config.yaml
num_hidden_layers: 13
hidden_size: 256
n_experts: 96
experts_per_token: 4
d_expert: 96
d_shared_expert: 128
hidden_act: "swiglu"
moe_layers: [1, 3, 5, 7, 9, 11]
router_score: "softmax"
normalize_top_k: false
routed_scale: 4.9
balance_loss: 0.00137
balance_bias: true
router_logit_norm: 2.0
init_std_router: 0.0136
lr_router: 0.000645
vocab_size: 4798
norm: "rmsnorm"
norm_eps: 1e-06
tie_word_embeddings: false
optimizer: "muon_variant"
learning_rate: 0.00953
beta1: 0.95
max_grad_norm: 2.0
batch_tokens: [65536, 131072]
max_seq_len: 256
train_tokens: 334700000
max_steps: 4610
dataset: "wikipedia_en"
Below are experts of layer 9 (counted from 0) of a mixture-of-experts language model. Rows are named router (the router's row for the expert) and show model dimensions 0-255. Each number is 128 + 32 x the weight over its row's rms, rounded and kept within 0 to 255. Numbers have three digits each.
After each expert's rows: "comes before" lists some tokens at least twice as common just after its tokens as in all text. This comes from a sample of Wikipedia text that the model never trained on. Tokens count by the router's weight.

# expert 75
router:104153082113067190110110185133127098199125124146115144133117129155119092193146139170102084104118164180153128151157139094177109107112143121088115127134188105194114060101114135146109188125162110090117087137109056162177129070142146126143094159112069074147104105135141190152135181091178235092149132069097127128122118156121120140107128074077156131151090131175113143137065100145033136101169146148146149131120149128094174184112139074174172138162131137111106113093087089091132114089126108165100110114109141149169145119136087169092146056114078148103157081200171054091170139089173163116104118140105112113125104112124098117162127109138097125106130082158139069172105176103145127147106108153129178116096098122121109127131137078108084151154092089132135129164130165149153108115089122
comes before: ",", " |", ".", " City", " and", " University"

# expert 39
router:101111107083110095154115168152105155094127169068104155159103097103132140132164143136141146152094130075132128153075152101071091091124133107108129106097156109131139175189081087147115119061139119076144075147155144109124062113111118183130098129143117118125133132145154115168129168094124141083197082102186179148193138084094166162119128096159130166085151082139117086187153131104137102141113150103137099121072190127099140072151188100110185121128100095158082080148160120127165122106154074122113109077075139168144094134085117161173127110137156161090086159158165090141064149145104142148148113132124096147106157171086088061153128152108171073102134121195169135078138139132147173238146077105123174103108084062147150116163159180140180096160160150130119101128077095134100139152110131
comes before: ",", ".", " of", " and", " in", " were"

# expert 69
router:201113127179123133129129151128109123133112132120129155183132156101111142153130058073157126141123157109136162162155117154131063118143150195152167122109165105130143154085139095086127073117049125150160097122171099157096114133141116098181079132155080136097167105150150171119101095141126106101092134135185094076130125086092103170204151169097176104137108107119099067160158113146108155160155121116110107102114069142098155197081195127113083127117140103133170147079097197128139146105126108130130106140076113067175134180067143104198107137095175109163199173149121139111169112198161153140136158110127127160184094182168122145135088088150141043118158079156136094161067165130090145108148116143118093134125092087099138157171096187112105107146107076133090137093128053146121115133147134
comes before: " with", "ed", "ing", " by", " to", "ers"

# expert 40
router:145112069111167184144069127174146064121132108107104148121173095188111166116113167099137082131090165127109178183170141105114082081081122088145178113164152183155050139186150096190160168087150100063095093193111153141136172112154189158122140094103123123118097145171107137089153110136153112109195129112094105161134137147160093130144125094099170110166138102145099087122114117142112099077179177153101145142102133118072131154118133071146133128122119065148110111148131056107091110121164134122121085082089138123147123095084127112138129091103123153094112170199086138122095121173148086150166127103087107134106148182159139124126110144130047082103052135108194148158103106087102161072180146129121137077057102143173144158142132119163067144141077096109143114151118151147078156128114103
comes before: " |", ",", " (", ";", "t", "k"

# expert 34
router:121123131086144165094115128130135095140101200078132114069169142077145114092128145096152151159130189209163154112137109100159071125145140106130125141167133100144131153180158146154103144124155117109118122099164150183062084064140125080133131172175208089177170170169154041084125096134077166143122117159110142138138093131140139127121119177109171166061140117161117133134078144136038151109061165144145075109105188133131127092155092128079123104117119075087146081146128191126143110167074131171088128154160131104107136152112175164107154118186131123100099090111080141139193119117083145125151134158115156065178135161180089122070147177108109118100077099130067120093107147118082086150152151104141121161110159141135128203110137120130116143171104135117086140170127091182163155149119119
comes before: "\n", " The", " In", " He", " It", " This"

# expert 7
router:115117092088150099152138090117141136168105208120163116151210151087155136179186123141120187083167113106100145135151116117126113101138092106138135115113120124102066139114144131089146127117176120130171100135108144109079215126115175149157093120143128122193126102121148057114103177149100107181138182154144144148137171126103143155106142159102106122113151102129083088094133210177139165178121112103151170169140148102206125079106090119100132085080170140108137083143123135152165076109160116156061138170188095092150128123162108129100153070170141072117114081184091170133134172186117104071140189139128107136149146197147118121154084158134163136185143130105063137096130147107084150145064094112085117097191123153156138091155160143090153092152133083110098116083076129183156097140153132
comes before: " ", "1", "5", "4", "2", "3"

# expert 64
router:093185151170106192107112102163167123201157187157078114123107093151127145100137132123117133125165136120111179120131150088173129114183204140104148136099132174096162185180159090127078139132184135147176168120122139128110128151136098110172064066123212080133087103137144125156136104116092134165139150060167179118111161092114167123144121143094145160127095144134140159118112122111143141156106126076133121092194138074167117117112062144151166135187134079125099127095127152137130085087110123097064162141167105126058174124155125198109128087147182127079112148096103127162156108187088201118162124125086103172166110139128100140134092128092112111152122132120095101120107137142144081141123099144140174178123137196103145184104044142075100154143091156082148083116081158160143200137123123
comes before: "1", "2", "born", "S", "M", "C"

# expert 65
router:130185095121145123115138140182146153168139119164075090179090161080148084100153148102112109098137131091084146086137115083139096169133210147167110125074162148132131143143202189089143081088153089152168064116139102160171151068153064072198138175105068115119086141114147145074150093096105143130146133143151096136143145131109103051141143172062067170129193109104149078102137119131146139162106114178115133117167176127130091119130174160110119146106122146100185119139056138157078162151068161119142078158128136090155122147179067132143147140131171165125203179137094105140117182153143140140111153093125120138084107083124114163171108070161189110127150180127157141136106118071179099080093128174121151144106081170093134127156161102132132105149118125133130095112107141096137104127162142
comes before: "s", "t", "ing", "sis", "ers", "ed"

# expert 4
router:122130214122101140136162151126151130062111106166153122151135153123150159142159099091164093135103140132066121103141129146126188140143128099104097137132111147125085173103130099105158202124119104123134112129140130140111098171130088098179113098143207152120083155090177099169136068148112052117114163106179093132183162118154059177145173127120162155151164156139105121112127139119094089163170143087110177075199165128129119158140145087180068094161145146160118092110153100137089132191128140122125133122138096056160154184115165079102150110150141125141161136177067100119111164158038082088131153159103166148110114148146145155087096131083149117069132050159154123113139178151111204124109109126089068096131131126188117121099114131135063160142087177133088153131154107090202130140086121
comes before: "\n", " |", " is", "}", "_{", "{"

# expert 80
router:156116102139166169100102126130143144150109114078093062112124121125123129131139085127110157092096159097170166141155138077103124180121074155143073128079138065148133145134088172163129142140163098117149100150176121194145153090182125116146116151132091194181131149140138181130115205096093138164145057132150078096144104125124125121112140186186104082107117072111084148108158107124139100194083125088128160151111156130117132155088140083139096151136148133131196141138149183120175126090092088123108132119125127099113101144180067099146101175068138129099058154173062124189124122157160112088135113148122084131167209064085171120141141147096152072162167069094123157137161091108128136162149164158142130043131150091122166142173137128112143071160118118124142094088112050120092103123099172
comes before: " to", " the", " a", " in", " by", " that"

# expert 63
router:124110082135101131086090174082130099099193093144114093079151162152099135212150103085094139124124147167117113111112141081123159119123109121091166124099159090148127071129148135157179163145095134043091192098141130184112138061120163100109164118169093146079109148128119123096124127080120181137199053124109132193091073145141159123184158110109147150166149124169139127144084121082096137150103119097148138113042117125095133158154113128108165159166173154118128061080095130130161077143139030158111145119079170112118164161151089164153192108168129154105151168141109070135139175081153115116142116121069136135137103126146126130164128145160164108134136081175144140085139135136146142194078098108141103070098195154118139155120153109121151088196124168147146102129157084158158086132080128
comes before: ",", " of", ".", " (", " and", ")"

# expert 37
router:151084130189080109142099164164115146147169095105085099134142114139150181131105138163113101075140092133164095130099147113142121105102095123151099168099146079066154128164183084114127208145092145147099164141089101108158154167110114077149132107123156134182107148100107148150109191139117129194168123165079110166140158185081110166095165178101140084105078085154093118071129127168101144103153160138082172136104169139198081125071160143119164105024109173114127133142175161154133149102104097194127112151121150093096136139065115108165138132098162054119093131141141137113151136098125117165082191127168108160166135130132110062127095123127107156178124149097177103150137111104147102145107083105097110120135120099109182157095196136154079180145105186178082156134081145081129094107151087
comes before: " was", " is", " he", " the", " had", " they"

# expert 22
router:109139106099124100138066141115116087133142121135096109142158096152122153103120142095174151073163138090157142076086102104178192188133136120098160154152139181068125165171100169138172112147190153093194154096139192125143105122154132112048164201162157096193114143096119050074144106028064119097115074053084111127188122175151106151146137097110085139172161175124084108124153172147151160111123123114086092142132135132185139150122116133109083149117098127120107144159126144167114101136179150143141139118119153121136126165168086077131131180087115092099109127144106162135143150160125110171133082135146129152086126083178088106092139149113159186161122162063104124107099103152080146170079123118126146107125141100107120153122156183148128061115165091127070127084140104100098092200148128
comes before: " been", " a", " not", "ared", "uter", " be"

# expert 87
router:101095161070184171130147178123111124140093134167127116157140139162076172142175141093181122111140136100141215096106119178156040144099132108107120111105098058151093164149185155121108100090089146057098135123146136142136130114171093087182144171109060146138117176146108173157147167111099126084116142161100114086127101118055094074061145120151146121092170110149074136191130163105120158122149187110194091140132089154118129158130139097090170145087132115137092155114137185124120062203111143149107085096054133117116095178123084118131090106162106153093162179146155080086105144115162121148088125119147135091149120112171149127121102177121113104184100114170161082145069059089105117101114118142122146117107112090092152159163166107144123093144128080097119101075104095096143144162103149
comes before: "ing", "ed", ",", ".", " and", "s"

# expert 30
router:171082129175106148110110158153076130116077136109162163094087084126141121075146105136168112109140128205158147145071161121148095164153137160162177152173127142123117108141179122129162118153108162121165153159119138084169134117184126184097116106153167140129140100117189097104190129134129161112177095103134154079177120136100167078135075075163123148086085067107173080121137190147128162131134114131168174092159101126145124158086079116088142133128191092129124117179058131109097121077135113080101165163126155156114082090113136130125081152107179150172145081095153143152075150139117177198192101126150101048141159162149109137083156152118073193172124126165050104172160115142126095137147100098190149156166155100122161139133074105170103142124120087108148139103109131194098142141159155
comes before: " /", "aga", "ae", "ca", " Tom", "iss"

# expert 84
router:182134133151152133153150094164141131097153138090131162138084107103090100073112167137091167158123133139090140129140062118141156202167093166127111129073162159134135142108079167124139070132178187120161103156133111122156109155123095137067114143101125122224138080086151189155128176139113125111105167150116139094119160100124183078099111126161067090107161102136147122178102147110168187149090111109128105139082152172133147169130076154111094156153170112122191129192100109109168104145113204066116096073165141124093130090158153092133112204109124147148127111163158110152116114164123124162114138109114140129172161163042202127120182171120086131150161164084087157150147096154077157097106115141163149107082133102140194102100077142118149085119158095157123150162103155128064170076169129
comes before: " the", " ", " his", "orm", " a", "ars"

# expert 51
router:134171088130142195126110204132083105143141088174137149086089142179092113143103122116112105097099202133135144151129152103155103162068076161124173120146199132127073130103140120141126124151121143136055141127098101150141123098125141188141123137156106111109104170151074131098128168122178124116130059091073092212127061137172151148146153084178116097184096125144098158178057102165103057147184160149119133159103119113084117141075098108153132152150125090116084088147164090165112147119150093088158110108087146149121172081136080098078136105140135143086073159133124129184142136152139094170074128086123059112112084116158148087136170118144121105130085085156163112167139212114097131144114128178168128145092066110176140118138142106153059122197111137169122170151136114123116128094120103
comes before: ",", " |", " (", "'", " and", " B"

# expert 38
router:166154104123131105110136175097109138116147116112135143092122081097191164144129066119156105133069117077139170145144133073111155163066151105172185154106135107158171151156060105131069110076141121105114203117152127160119144075116122122176099147139082095102075113109138094138100181152157167130140104157083140143173125170144129130155146099150175182093153158088107082117131154169128109165131142124180102068083169154188123106163138115105159077109137087123128169059119107121102070116099072128048107125079179122120123161129067157125111113107160094109145191115119128091104188108148116105186114087127150129038150138184159165148090152130104101165119098193170131160129117141175100167122117174110180104131145137122150177126143112154130053137146137116147122096173086107100132139052086
comes before: " of", ",", ".", " and", " in", " ("

# expert 42
router:114130103139101078090079118156108149158145136113113152126080074132139098104156092065100164196150135116094148152110108154154105190103097196083158179090080110099144134149106112146131141150112141147123095101124153146134179145161150147090098086175097115156077121162164150116054113191060097115123170077149131153112135139151164105173137136150099138181092083073165123103131140087133159163104136085140155135101116092144107152119110152066052070132097140113147138174118150103129090192097165077128112109197124175150182113139115142159141131088152091154188160135131170155118076148086131148108116169112158121140155106117121141090139200102068137109134156120121114123078179144139111140111151120102113064193128086120162061160098163130090116097124104129125139171081214219110164162125149
comes before: " the", " a", " his", " birth", " their", " its"

# expert 31
router:148059143113123153170101155201138118129111140112119080119138129139188166081140151147092162135158169121135166080136129104194131154138115158199120192101101123050163138182169070169093202171088144104112111120094120143183117149120105141072118131158183145129139131136134087151095118093085072197163168151122117134148137060136147120179142128160104132108094061146145116170080103172106176138111158136146127106118205100149148134106138132070125118114122131164166147150132170062149154105097148171126100190154107060122142161149129144121155119090193162059123114175139091228138117146141147097129127136094165115147085107151140101162084154085154111108160128157152096117129140119127114179119105161083150103186091122085175169096139123103106145152165144154131132158092191171121169100155107
comes before: " and", " the", " he", " but", " which", " a"

# expert 36
router:120160125122100088118112105082166166069108117124107108080152116131143141096144124138133071114154082192123063124178139146137139129112136119180103110136059209124133105097145126085108108141137121158193129177132117106101126172080167134105180123097206086154060065109156087120104080151201165145158085065150108117136169138139084111067107125158131126134158137160160094105097082138150123167110087103080165148165145092136076108135156104142162093083074108135152101095078157118149161160129160130118196151115105118079105078177166119146111117191110123148126085083156143111162111148089102138229173136115143123106169164152156175167099123178087110173104143128097095112153084186114149169114176122171120144149142118107144101095115166166136180154131148066097094131154156134161164141165131
comes before: " |", "W", "E", "N", ";", "R"

# expert 60
router:131134082114135161113164172127114130104184089144139212042154129131092115131090175132065121118091191112195110171137172156181134118099123108095136149151129095166055125116127147151126176186135140089083136116115141128091108104080189144177081118180120134106126155124119129185095140117110149113126082115084093163181080148200136069124160153124106143149114154184159175150093111134052076126191117090112143109083136144103116155132115126150124198151105126164101137093146091136122129154142083122127162139073184119147173176135129154139151110078102135091117127113102083142111138129135151119103106126146084152092069140139098108179151115167164065095110134175177163178117164090123124184108193135129146076089091131167126119092185120130063170119098198150117150162116174139156112165105112
comes before: " (", "'", " was", ",", " is", " S"